config = dict(
    experts_per_token=8,
    routed_scale=2.5,
    n_kv_head=16,
    init_std_qkv=0.023,
    init_std_o=0.023,
    init_std_up=0.023,
    init_std_down=0.0142,
    lr_head=0.00575,
)
Below are experts of layer 2 (counted from 0) of a mixture-of-experts language model. Rows are named router (the router's row for the expert), gate (a neuron's input weights, with its number), up (a neuron's input weights, with its number), down (a neuron's output weights, with its number) and show model dimensions 128-255. Each number is 500 + 50 x the weight over its row's rms, rounded and kept within 0 to 999. Numbers have three digits each.
Before each expert's rows: a language model's description of what the expert responds to. This comes from a sample of Wikipedia text that the model never trained on.

# expert 26
Pipes, digits and decimal points in statistics and election tables, the ales of females, and short lowercase word-starts like s, c, b.
router:556525553558562466446546554430433421431536541514550577422459465500551558470452563554569508559449426556448565457534458440431563441458559555556426557483445553509557560456428551548505525540542510553482553465564440565549534520532553435443430473562458532481467463431453445453552468463571472558545447552518535523536539548548548514446496471452553457569451531573455500425484559568565441541512
gate0:447517444597416533551448501456470445484496393541457442516577514533487449455518474426468482408517598557528493535394586511579536479461460475489527491493576564446437495542564529558591494515555449464449506531462496524477488427494452463491547559427573482433533592540477563482518471466435452450414553510539466473614480468361481516415538482525442518416508507445465510521443450477502481467408
up0:445453458574487450537552438544457559512530512497569517502584452535487576566416558555482579399518486534511600477447491616437426515459549487508549472549472532491498445500532530546494498516534495464448469477475501557467500484507524510500531549515563483476492533526505491476419438574514517610579564533483486470484494490519515483438467547498494461412466480514462567483584517470544506416508
down0:443436592443508468559481591514375464568512504451511517520460512627551455472476517468542443489504490382502539599484424491522440393467542549454500526541519523513536587523545542525556522445493541466435476557495460515522538525538543483442415509468572482562464559492481494509564485492443511527448395534586459576459479470565389538489529511407512480506474483546444500542554511473517473512419
gate1:482488458506436476488419499468519558523603388456465498499649539551435503534491498385534587565513525456496475501415593499397477584465461468395461487494510521525498448526567542516523482503458509447584479480409460437418454503507544545507471472426724513550517581522541550568495584360481464447374520490483498521506512468474547509460508467607506510518557439440527544555495540499458559564505
up1:490410425502412421573455488504485570489569398448488399535570540507527515545452614397510594558499586463462508503408573466469469601511438459427544523530498495610539479539537502476526580495514542484582559503450534444519388442534511511440496448458608453611509595536528550517481518460485479461415500476439449487550437458455559505438508462527462568556585481463528475520508574481404491458472
down1:444538507453460427460547434493440525486520659583476489446444448435493542500476549458507566471393439565509507460443412551582465547473472447533446471440561575517486413484527501584484508558512515426477544491478433425513442477446557573483474547482464462493507535420477475500505504515428516411494521360485571474457460429425513592552519482523531511519522482527528522491461487493480453532482
gate2:522532476507480478560442542444487504505501460431479440525470486476488461447463470471487563362490431436554480510400609476471559484481456497531517470490533585523488449524521390416535572528502542543510465522410611516371536573473493517500502430554496475530451489479522432524531510488503566500529555452549446550408462475395523477555489489563489466471641461506519441535448487555478515458541
up2:485569488518477504489634521548413449412556359536517358514470542478507484519508466427569515510491394465552418520504423508496541428559412512472478500544501569472532449540571525428487490507584492546495467496330527464516515479485507554539407487502469487389424440470553530529508424489533568523439488628436490453465564532511547492482576493571466546534610585465523429503449452582630494503432
down2:473569564539438405448529541475485412559370452382548516471475504465460576471557508539543474461582469348441511515424488465488515429411515615540533556463460486478526554501504439470431438483383531439494492475486560530423400464538460502571518447504497517564561479543554513597551532429489461522569504476466536536552482481488466484453539496560537519459476557478539377493500645431442480526629
gate3:457475476496409510538504509457517509494456418543405477600567572504453522481498455460491561407525493397496444467451481539407403499433542508435471439424521517426468477509498485477530505462485395502487379418488560447487513562529530564532493526544547493523505457509562503566471460500519527476510547477540495473483459423510458500505499498545463579512536433436459514544511586448406538381524
up3:509445582490508447441544480445474596428491537495520468483474531470392502429491506593454534547493453487506558510487510424587475545631439449534456596493423536579499434575516510450545488463509574477566493511461482428506492475480456514476475493508466491522449392488492503460489531476446486521562478467373516521557504601484491406468501421507478550478519449483550454421564474429536385494498
down3:518428426551563548530546517473536535453587472426531403446488397547550502544503511476523456528535488522562540486486515469499448486518449569425531603521481460570500476509485523560530510621531417418516552450521472514510521446436498501519480544606473446585577521397459442371465507544456447427502597468519495510554509432393471538497565510471477489513477499395591483575434445497554465477498
gate4:483501517503471439513436468493491501558507381528394387567440552492450507532590455468533484536509463502528482543457665497435446570532452515493499535497541448461480477552474425526461540583498361582492555453419529427568505508449532501550499479561627456494553492564675587591551535477524499540495504518498481447451519515388435523512478543503484508464484418521493571525561459545454484371483
up4:521443509534488488477493601559481555513522516441509508472514482447465469532482618533521448518511544485628601409561531515504375630449501494408562481559545520495415562490520479447481478466525560539542487526517521428520473502489561439495490548460513505533463509516534475446606472419542471426465457502526459374537533463482478531513573474462505428490482437512584551495470413555453428478498
down4:558427457438479453420456436428536480468497446537456431549507510551502496572485459452549595468501484480537503450572394557446541497520474498541421492514494494529537503507606434556579530505480492510423550464519365456564495498527454478588490468464479466527472567468575455524445537536430416500518477578574451529457540546508515540525484537535520519494483419496480558537464482513421546524595
gate5:448501442455436554538455477483565466488512426521480495509524417497507454496541548510505512429536463498503548440384547519481481526485484482515473481542494472482403433547472494579527540521510505417512409502527430436441501531445517534550426377457599515483551591502552552454425567471464478519471509373526497423454522377367509514566415507536531451525590440444492549575521476551478545522540
up5:447443498467581529468574547537478467469529581525562543564551501528476516528556514510500596503516462432519529508563468557449356498410526558581485569494520484481506492473460532548507484454555500571525569499528523515598523532472466535465592590490506447582524469556497459544508524464460531468599516497502499552548351553558533571497448477577414452478453481430458501407513418423441405481485
down5:475566504448602533514532507501407417465488385404567428619488530529478451411487606429673481576496588414503520529554509485508621609478499440419496412567465491524525508520520484473518556526538552456478534557439506392463551484498465643438575473496389541468468479523444600487532500496504500474525518403521514491437582476503537571597535464557486510529519485430481519601588418496583538505375
gate6:458443501430424589457444481459525530481450378539495467527503511508474490483453501473504464484495534490463439515396548573562446531550465429480529505516529473556448496500565504602510479483452431446457439504442573501563468516478507567528483499418594549481523557440529457503502465458508562431581505544504480507474517413366480486442454514486557462438547560443502516599394460569452590435516
up6:468569488452483527551576540504493477482552562552497497418502497477533563529547534479464468479514433389641499427467429530515548541476464472507447470422467463532454400444487616410493566494506478540557542506613493467459594407449499501483471471503457484623493494419527486507493515502417489532478457494459450519470477499565517476485622549591502581527498486511474535434598606539477500516513
down6:491455476446478497472471537554490531535505533513498540465543571631505593481523506565576539511510601491448524472505474478510561436527463451384593503488496494497443533473560535468488414437506503497530536625557552529445429559537533521473535521485460525401489486484508479457557494475471535487564570503406433481537511545491554522587423460433508528456469510458493509532520498465571612529597
gate7:566483516552470495518398442462542484450548474410482441554522480448493489553519461570512482434496507498532549507381516548533399617477516454527421474566521487596486492518576437463434468475487512429463591451483498484542531511434458546520473581446570508513487581463510521480481389571522467448428575527490489475510552444317478517538398474535485422542494584497575578487460527518506456510415
up7:485496520439518450509468530522457479528508450520519617517582471480579559443446549544582478569500508535467581516495599543491493518477437447527426563553451557455477500423530531509507533522575547502475518465456476644494429533523557505398497505505472531500469522465546419485506507584468546548489476483454515521509509486498616518496525588511438535327461537439527381506460574475530429501559
down7:524543511492446532481470515476511524458452504469524484466481499500484506530489452585553425474512540443573514578459444573494477444461546480545500514522511608530578462459485475388560563451477434540435442435400487478537488502507471395515587511420534505509530489504485538516534546541511467521439511503485490522511509458573462424534560448483489463501467476528521548514562469455496391464443
gate8:447506523518541463496437412460506471494499516542479486493548397511467460473490468447439519458522512498511470438476585516515436486440434443462481529435526524490399305472543521419545453403462427467471411512410496551489491541452479514564518537499611457497559528456624519537535448502450454472326570455413536505550530499494473488484506450541541526448521457488521584611473486455473565459537
up8:614563393478468488514519525433542531430563460487521445539528527470508558464516482508505564576533437579413504422440518415488581478416539543429526571534542513508505472429518496521586501408548472512398393544517574549498483466404399465448493543528488517528489497483467536460609557508578527470540532522482505529483505566566556486476500500545514539403449494462423494374463504514460429482537
down8:578472467458526550499436483500517461411413471560421524527526393499532442558437466473559412426556444476437621496519529507447494381504435456527492520500511415575592475471382525468427442529510481541450489489508470477453567497414541500548580454558503461490415586468459509516455551479548515480514480530493534562515379542543500620453550488463548510528505571518444553481508579622410452521539
gate9:511511457443460395506511484485566455456516471386487493520509583457468439386513477532450441512506470532678531434393531561445447512451437510495492390392519471514461449511498508515531462424422437462552460648504493485520468473587503421509550501506594539518536535487500525572494498543509561441515544447376468490477487493461491493507538612534537533538563466474535543605394442619481548542468
up9:479505458464485496444528501403463506562542517458489493516438582510555423494538493537609457530522497454599526540431508516529417461448440517440486500557404525449516378511529475601487508460482496462487503459499489426494433475620525463529463507568521534570577562515502449444603503468505499457460470520471460408471505460463514503448517562408525461578489497463616424571478502557473545432492
down9:508504520519504528435450428510493511474473555466514521491493468444498488448480490536377560501520527600473479445418480521547514535539545572496509494524506543462512507473468521486489545495495559542478470515361491530587485460526492388413497577526568473399534500563412570546510467505529383476523555528541566519591437541475456576531571409541492572604568462490513470440475468413493540474466
gate10:566442470467404470514363540561497523469474471485516536500371556520505441563486486530461562448548475523436478438462455508525518565518461443577476533499487403522527545481509490525572481558500508517530524494440446486496407520506404528491497549432514443493536502457548510567509532532517561498452498552508481466406583502505468489558556523611425500520427447466440510500461521470583455462459
up10:431573492384558549408550483481526474559518561524495446570592459505474530546552456453495486523494502497465481523572551544480497528514583546528482400559501521503511518491502484485429444443639514518440489558532423514526631512425475512542575482544619510547526567493460497510472481497525480580552529514492458515553441529511512531410426468480541525523531540573584448492433531513455529477501
down10:546521454498465522460486556565469475496527516498530603531495425506420471501464405488518401511368416499467576477427460512509447433559522520541548477454515447489495489521451447580596537563493520460488461561475659589519464549564451550424501536505457459561513597467579461446483468516422543566500631446462498510451521532505480467525566407509483576430499515496370545434520545473476562473516
gate11:525576383559499472466483532540569460468423455507523459469446468476475428554478456471465460366520486520571446539458466538538381491509441482516514416445607565524524464583517560538399464516496518370565573475365497486509483508457469450469448514460510541457488552450522489545501496468443530503487508482564432470493488418442543477586582484598461451517529489474434487562498450548530449530540
up11:575517547497473478509592594547454568584473468557487529558533505518555506521431546496572591474449489500514438509466497467556558465524512543521491502582560586475547385554579483534437523544568501561457504491485464477536528610471521508459480401483500460475560430533579461531536446614475468473543440550530509465516525445588403552483513498451452427568509625464550425463446525415525568519482
down11:421578407556499508485458462469546533523490501502467452504509554433557549477471459581441477648529493397520502559479449462515486483500569514484492514576476555545529522594487449514427516557531458487503507530513470575408504522543474525517472536604453493473530593530516478458448525322520461512508503516549566539543413562377520545582455461577535573500441523585476479463514466517611475453461
gate12:426433514520426535472451477436512455574442422565433518481480489533353475562554535492537445477497534461461459497473524596539440526455511459469462503491502488566420453526528487446469556514600470504494482551412560506461496493508517578570519488468560466481463529460504474560440545450525510508454557427508493456548483425465372461533533491555424500550523492414444481526421507467505569476495
up12:469531553468495463560399507516521436519502472508564511608477576538616555488457486464462516582420420562491551521460433560517590492524529515483512504572418450517466443522544407539498476496420485495611508524478446461550550552490487492416459420667530521487539517612607449449473613650467497553482495515583518483508489543543466525432552501470536457472523380538564495524521508515320610565497
down12:533487506552491402463532460518478518462482374561403507512636445472457419554452364505483538516494479592650487580435470442462584485481512419539514543445454503399557493477512450531406527465476546570523521462443470509481478518530389391536528453522477559545540506490516567510454539490446441562410471491509594504535443585600550531599516461414487534555474417516461448503488539541547517524472
gate13:514453436521395495480493425524476575497470476538388456462468469467465439539515505495529510459436550504491408561443493516483461485515400501551548515485496496522513395540529510500496471510468458499474490501489485478533460553474464435474569535557513496438486461443466458542408430521501525488522529397448461468479577464423568512588573445443504517581510464509659493496551553486522489511394
up13:479558493422540602486551551419514455487561579607562502584498444506433502485407576523445503527435585484597514487459499503558486438533584476494551454474508441561476469502501432443508560477453460510479527568483461559535545478515468472440493456474529536399458534518557489558489503506405508504547565522483476578464480547464353550482512516553524483518493582429513554505453463507543465466528
down13:458477520533477334514518428450551535427510505449501500505533410545512493561424417504583524504474565471502441461480619398587485533546432460545440493468486482521527517541465574507554496523614405512551430449559492520552446603481496436569431544548511439499494435525558502555477529512476502460507470485461476525520588356574541545421533510446448451494449411516570539521479439537482550486449
gate14:408508514538506514491447519487587491503550519476523489551513493450437600486532469478510564552471445417542528534475554539589458447514578480541603542514403429473480451522536474472441466458470551488409518463513605536597497414424502421519542497448581409479498447486496503565371502477481505460499604383546460475550521502522407486556524462486575482514466458432528483506485530491490511431455
up14:537541596530403510458485476586512469452523528475531451473517495541565446509543463581467479578433543485429448415579517431363545490566538569531527562580472460533533453510434483510588543532491529516492516554559511553550475467484477497536489397492503411514526481461423468475503439436535542525490509476499435438536458544575531466563484481460469482477492602576553447426565498482550522464515
down14:448475530404466406516520566578441561409463451498488533588448428564458486538503567536504572437460507434592470591425470520429428451540533486530458462508487492454490545454557414495447439487538485421568502573523435531457514548624569407524528418487544486515548536470537533471546428498474506520453435590544449498503549557554438497595404460328486433497526514563475515461470487529462582587493
gate15:470468445459410520465483491509499506520512412589378458553526571499513438585499475397534533470554437440520491555513574498503408550455454482549484548522545476444412449497586456438515563481458472482512484562545434575432496525525509554539483536420599457564493477431565526612383459515512427491517543476454512500408456423465412539505584543476419527473488465406529523543534450529486570429513
up15:533480490524472574423388494529535414566514523432521473436499436443570453452407507563528478552487521573517483448484526477553444519524499502467440461442487522540452482475544603479513458561588520518435465451623560522522591460571496454457516556592417483501599566557521464504476565523492523447500483494517516449550485544468500414433497454367587459582544598533512496408528404503541501499503
down15:497428447536512519497488472482485535500469412547557560596455392492454513496527465478569458615446513474632545456560403547549468415432475578554471497376446497558578507537607521417472428496483531488562427480457496517510519521496462602493472546451461548487602561518544583389520552515518511436439433556467475595519505548468522460471506556524533398444432426555578516500572499549507455513454
gate16:513404477521476508496374536443465523469485456472443476462494533524490477470545422500560562457512472531541487430520542433509478481508452447556555556539498480553539475605585516565522481550479497409572471419495496534530511518564470461500531606463610490470493500487527498456531533436567479544471479481587444453536456402423452639490545401551476527537471542538455555634448494478522481460431
up16:394441466514480451548618507488475507599521491508566485529482455533486445496542538498573513569562486469549519473452531554515517572496493446499472471499591349488436488430499448386510525473485504473470456480513516528454503477428582580480508456472460600348511574499476508512458532484473482467495460494404470543357602582430400465429402573440476521480471492496487485468505460569508549490468
down16:539494504540568431488545521521532533400481568466531540551530527443417624546448440586515539451470531496462438468380470454468502544447377554547607461532553576522526508517502523525467439461491382507465475475436393466429488519458544484478491593484538513539406455386496524492529413477550481513534450466553555483601468468474534469457483455456516533536608474413512484519471503471583562519493
gate17:449472380511439468482452480518446585468522542416464431519563457515440454467534455488403429456456484519468439512401578476490529530400436519533505549486601454464481511576557515478548509472549487413602438451444538485481533505511459500502548507444540480435561480489518482463537500447522533480478505404514522438506496456342444464441510563495433429485492417469491518526487577504466573511460
up17:556574490495565541452475450498471408494453508595498473468426477459487489596572584509542469451584498478554533457487472523487464512507455438409504512472467683491469458400433495460393473456472511630517491460578529517478479491542509472479485542449536477572535417503458480577473408551499474565441518511511562492415527574513455576516518488507533594540487470472562462454479409468492508490421
down17:507543430533475504443438522505497454541489459513507419555498538442574419515503444552495481437496459553492446547465519451558436480515493564458414493488481502431572508419537482432546456440531500517540559577414451505473497452514510526431492494523509452472584574574509503508526446445491408436519499481469427542540490518592586540409586526524460564593455555471501611475484528503438407497457
gate18:462516431465393467491444457513525532490462397447416433540547421480507423513474508429538498479414535481474501513424537548483513532506504516418497519522491478493635463537572478453553476534483537414410541446512495483459447498518490504476562470535611506519518514450579501473528509479578574481526542433534510440506497469420470511467501503601457442486492397475604483522434513545503575481476
up18:516469456557521579401425423512518527463446532464480440545535405479566451521500378413506537555462527521405493530474535503462555536481534504495544488544430377503559549522550498464529444515498489454418472445496508518559544514596489538517555519537480547525542464537575513538480516495566519575584566452520534461598459494445477496350555479552538540511419396510542546539501554488446503478441
down18:545511496496535508558524427412524406528596526459555547494541503510540419586477512457470488484551503469527481506555609457499497485561491540470501522545475489430470477512449499539529557396464497501484602478500452572379548547507486535470499520538534543550557595491500476493491560510454443521522527541501525485470458517501548502508410514484498444506533469464534491428517421455509563524470
gate19:541401482477463469490412502451519469525562382458537432466517504532456532544515536539415516511532467514519495427426512540484421540592408465437427455439527506494457596602527536484484521495472481454539478518447487465467470455501399477449578539504616488556457504489555594511462524480548526439495538405521564479421505415410425614541529537433478479548505526503560493551563497508499407515505
up19:529483551489517539579476515600486530443438610453460550544538527499517430434469461386530496475474484462486542548551501477532530448363510573555483513582559579469592388501464487501532456501454522451471468442570463502573530543534523509486449446531390464537584471569413432485522471433450340508522481486538453447537406576487607460489450407560492496400518407453419540461486500510498570457508
down19:443471509563468497533456375415367433508486420456533483479551570548410538387521439547512512435446487525516397468441565538435478510482458505470451537529465515467475539503490509420511437461482335551580480431474533416548335592481438457585455506461574591513504516479553494455535494445532521426506494555401465523457550429505541492424453477497470438503487442490588498461485518489530419518546
gate20:529511520587485465479428408562586559564485379558453480500491535558346496512562443463486534468502510473504367456391494608456502513456481411517454499467507516538496450507524518456492472482535518536453430595500545477486466541497446549478461615399543458506519499380612499545554533459474479508478495516495439461548534532384410575563476484561498518539522475493534470524470445467527564515503
up20:391553500446545547531531487507501405421446587495463573445489472446542546560498521440469585491501513497512568502522468477545505461473532461498526420562497500496513507521468516573559523545490513489480444438489433574448548499473575478445547476542450512531492426520538542489548454550567578512484472457632485539396593503483574502552438565495462526467496522501459481549566538498533447523454
down20:463454400481554497592483604549506554562503556525589467547506596531552528499558561446489619490482502567505516422477492491582582530565503387505531474486517490574470521600477486523449440522511518546519604534563552453481572514509380487497441526462548513498475498472515440521361453391472497516570588518548368493496517516593552532543367484486526565588539520458402500477487456493464502475451
gate21:412421418479459531518457514518501503488519497535413423568572561481531410565532521424529485456524490571471468437486534542554440450509499503495542397540510403513491453589442491482471477474588438516533461452444467485459432554521479542451501432583519423500507597465503528492449491574559524452462555488513542509532515488342449502498529547516453563519516402449557496465498489516499563408466
up21:566557432442525490433461427615463449503546491425504485568466452561530536472467498494481507389561456497425470564528476532452517515528417471387489470461476503453424489460551505471481498553571481444532448430522444490480588524599431598511455436537491466500446501501457472535493404503543490453479405470515464503450566436494397540576428380407446477592457537533536538413591466485424590510526
down21:553506469388527569521492515604576593452508410524552570400519512479554591522560532452486484523509522552490590527461439433471498579549416482543504408527473504533541455432509559471533487542467524484522427439606426446504484480533455571502614548557503512525504519410494522442431587541576454586463495526446509577477469471632514553510419450493480503538479521499584482527511495433588410491596
gate22:473464507532503530532409425500534515563533339504449471552442586474470432556534415490549557465526522477549390562421553487433500477488516473453473459461512534532490504498472465520526404461489533456490500523443529485467458465448463608478516470480625511560546514420512512567542472488566522488497473486465457499515540427438473412525459542555524509450508497452380483413533559500518510511480
up22:479544522455505500462478524494481565444427630509520488528583496498527483466400482491535486508526539530522436486476489441463433510461506548498514521540573493574516485441551508532471515559524451488539480519614557566490450496531421535515488519634488527485543477528575474533493553452491464521501400556506550511429469468584610567532509571540475483485568456424541533514592480461490505364476
down22:538447489578526458500604493469413415407449483456453531408501510488498521430488452432537533530509425504517511485645485540513612496456568470552542535484525540481482420504478437542508498557537610532484431559538557634524439496439557501573578421482503471534521548504497509468507597549470472513503449520442494515540489494622486457384528469502490506497435600546501478478463531459548500511456
gate23:485412461539498437551471576559548398470467483452455503471465496529368470445476439500504464469548429457446498425368544562553460546529552456540518571486458441505560514476452501433474527503474498503426513552523494473526470400497434497510486464467563476482512599517481522545450523461462535434496524520585482466377521406486448542479527553554526476492477419429488493471523451412523597517453
up23:437626570552465408462468488452560479493569454525455534474563505572467548502466569445452532475524512533429530536633513380540570543404536535525468459574481494513506401530500488611578517516590508514604448528455403535527514481544469422567488478443512544542454447494519459522551474490488457567511493515510460552576419475494477395553552534508520544480423509479517583537530469506452345450538
down23:608499623578386492473528478468504459515487453538572490575534526520466515531496506497571496534511473597448489540495442511578400473381435457446470529411434531572550466369499516487496459438585467549471488488535490410389458538502487510455560560523481464438456505595573479423529428432569491522542483516562500502439501547439501586515577468536434526417468541474487520497429449529552456516524
gate24:403451424585437426494387441511419592589516400475521474532534447483457488543418468449406485523549483590458526505405645589568506501439456426530500431549497428574566457487533449505537458449440541437558545542471516544429486512522445478518516514525620541476583559555553540572512503528463500518453526527566501555570469409385456524520481515534452508467539451500525560516554476493540523417542
up24:524535515464530568515601561495488427412427586515484511490389515530472487471536551529549484478402610419505460519575399503469516520529480622395470590492511498440424452403518508466469534528508467522492536487511504469564464463532549443497477474429495485576503467492513486412476515457498564472482492558486459458404506589579502506443500508506544526480498588553510481431545507505430529540548
down24:503518527470505487395524507430453551447480522537438521469457413498428625491558546552524537531551512536602437560563478562501523552524537569433496494492461498398439562460505443353520494452495468492420521542476418571465505553531477532459496529532452467446420543518457432448477498498539486523491474626482523473475552469537473431518388464436537421452463472511493579518488549530411445554501
gate25:480476481492513401522486436494522510454497529543424492468499568585532496481568490435414507480505468474540491513455490532494424494511421454484477499453584533403552513543553547485473422462537534592438503479353452433442498532439496512506500552426569501487462484502553519422579534626475550490527542443428545506543584414442544547521475540531491458563566514532572493537443440410451459439485
up25:459518567587524532628460513477398470505517431464544468563414560512400424511548495392444465572496463531468477460553434473499551445571546484555506560627393513481462512431504541543541569551506523506520509489544453513495474497472488436515469550448396538475519488455479533523552494509526515498602365505544521396540486627544509498523578491498554547414507518477489588447548532469483461528489
down25:502535492475463480481475502401516511504528521470501416566559554536523457469584441451524492527556574512491521356522571515475461454507502485583458481452491434469455445544468523507559505518621476498552406500470493523536507449537610510579468481591428429492500507474496509459491557620504502604512563463534453530522396506391464463561527464422497474636520496561464512517531422529404571516513
gate26:503513435512420523474429515472551534539459414516520501488472456519465427480541469416536503399490534414541528486386581560455444595491573473511532464435474588444518370498556556511519417489460446528547418454397574508456519512535605521485477483439550432537511568485661498493468444426396496494526516399451515467491483381423457473553512502419549369545540458489507426553506501511504517411513
up26:555563544592497531566477503491553515503424502514589474574555502460452404459436550419526488521415588477577469428414580495495509628478496515505464410536466463596513567482477507555388522591551476559516435442532492459514588519458489529413408449480550526429448390458437428494522540483454440530316518524471523472516508439512545396423467483409362506540487490457491502586536595566481491484461
down26:433455493502534445444502515423457488485487483468531541540479476589439460482522509534531506503582458447452496438486483578473466496502514471498444609490536456515514537588593576522422481586495456580584524452474553467498382421559543507565470498592608514467578499474468519581437555602493515569507399486500601538442419481414504457471553492483545576438524417544552503555531570503543425434523
gate27:452421452534576517593460483507530499511579501533502491477424502432562475472562534426453433503516428445537391434447572568611550614496446414446551495421512492427538498545504538497535471396490437432525474567455525524451510488516475490497544455528624540409555441447556614524440497451467526489432491502494524488458497479476446572510538559490518519409420513384520507534491414449540486489426
up27:536436485498486501615482573514475488393479419503543541433537528535521518532533540400609513488517429460478641455532507428475497524536534448490491601545514465567485482514493396450566435460465614504554506477545433421517496470479493486456465496527487499509530505553566526522565477549489522527581491474503474567564451472515438520532450558513520404568509512371411436477535538520507575439430
down27:361469464437419569426437564578513473489555497487591548441556543519497560499543464525523549412349445558569426573584607561522437465532524533493572429525502539466472518545485492475511433505501504493496359511551438508503531453527483579529563474496470434501507533520515510567420567562472496539582508508477498510513518482499467484511523460531613525493545505490419508433422515506481426458485
gate28:494462483561557526582431491519526444608572429522439491508507482522520491548435501427522497562514438490529560554476509538535513565547454465508568525497486498567456429525495518506524503382546515376489476509417550469534573510459485501489474508508493461432458564538562504558512484527484488480412490385538514478413592491408481443518539406598534496441479458491551460509519494475505545503515
up28:473512552518498527565509533454525562394506532440575558506533442439457530418466517510512553484476614444471489494519471458523464422582538511447424495504493469448563590464515492529522441540493530508579482488580464484514470465461527471558487547539504557552488436460452568370481545511495569447573542506485473449463458528545567448523463578517507441516456581545395543471477601513483491489500
down28:431559510559481549432502527456445594498468559483440491396484518523556588374521472502554513583450430470557506475411551497501494526470537393519519421473524456509415490393606450463495443474520488505505386443497536523543564542446506498561447459491524506532398520498498494406517503517510440589500573465511489554523387462364551567491415398476512505544454504587528526551520441525462519499516
gate29:478527457458366472530426483556511493467529424516429525446520453617558522486375538518539488522508586499590432427406523476488528528474460429531437488504532508456509496559540489495439518618475462476469527550457472467459531552411472520495531440504629515520528543529527512459430523537509491503532475513494539519543487445420418525551480511537444476513488433509555509552450432497465645496511
up29:474520499522571500541475495519482526542485617511505536511538553531522566545389486510575506417557559498466467440456501386519450480438510529431504517469389496516501546475499445557382447465442510620501533426475498516598481521433479453560494504551464555542512478551444519525543458585454498430536566517446524599542526471477505486439331547474448544476514578497484498479515547506486517417482
down29:519538494558462479513552509573652505553490541516580566538522531437595515426543514522506535462529498539554630494449587560471546512523477474492525509502482470536558531493461513482619520458550596498572482557443555476462467547492483451559421531517451477495443503479463476504493518536453393556478520500435442490443504418512519530499491527497456465531506512592460568506470522502519569504373
gate30:488483528382500523496368472553517488509496476533402491517485477437507474380552483488488387505598514500560496509441520652432527389465446414555513501522561510462577454511535480530499436586497499554548506443440586612512472496514432445435480467526612498469663500449578446509438526518540564487496496494435501469531555481401533515483491486557543518512551565483489485488451470532518503537505
up30:454564544598534477470467479531491525506489450519597528453519389567557482463570574515519426538528574491543570451470589458527418503503513484459507354478367453516536534371536511524531462562360516508463504527466490437409492481495475501487455439541516479613496583554545428470469460566542437490457433490452465514450469520585512432456449557422543524496358523425522504455538518599528437477522
down30:507486537533505416584495465456575460493494464453555517494463476438533489467572501529546437465427497467500548498628365469547612475453473471506512466511575455492533498562548414433494488430425590502526547505464488565470453492539419513552526503477556509535570478556515531476480548507466438487543475477556521522569568446416520428565487456499497531412455529538495480459433461488536460423490
gate31:456474492437570466543461585468481436502556439398389408480582523483463509541517549468500464408561411432577528443433515453581513434398462491446612570528456519485452518496506522495532462474656559475510457508472474550448490434461496572556570445519513581511494512509551465558503536522491485468453508592432557483517501467488435448551433501431476511476533516347403494490486505448420528425551
up31:531536482507544450545513631494448445465523507508454484531581436617539523506549491461451466606447514532469533513481493478551483503416496466560495444496400431479524481503454462493430495454457471556492463475484492395508468546519539502527622455603503516484426459516479492523544506549498553536458467454499456593497490379437453538467520479459571523563558398490535491560487512495415517504484
down31:483528572489463528523394504504438525436539484454468589453426595588534503554574510536446586573481543484480389539523620503512517483505521527512437565504407487497510509471540477478456618533482428515642493571495530499467502517548445426479466568444561516525481565559531511534493528493557564414496516603460506464397588445521485483473561448512497434525480499523650493486514528516518440462482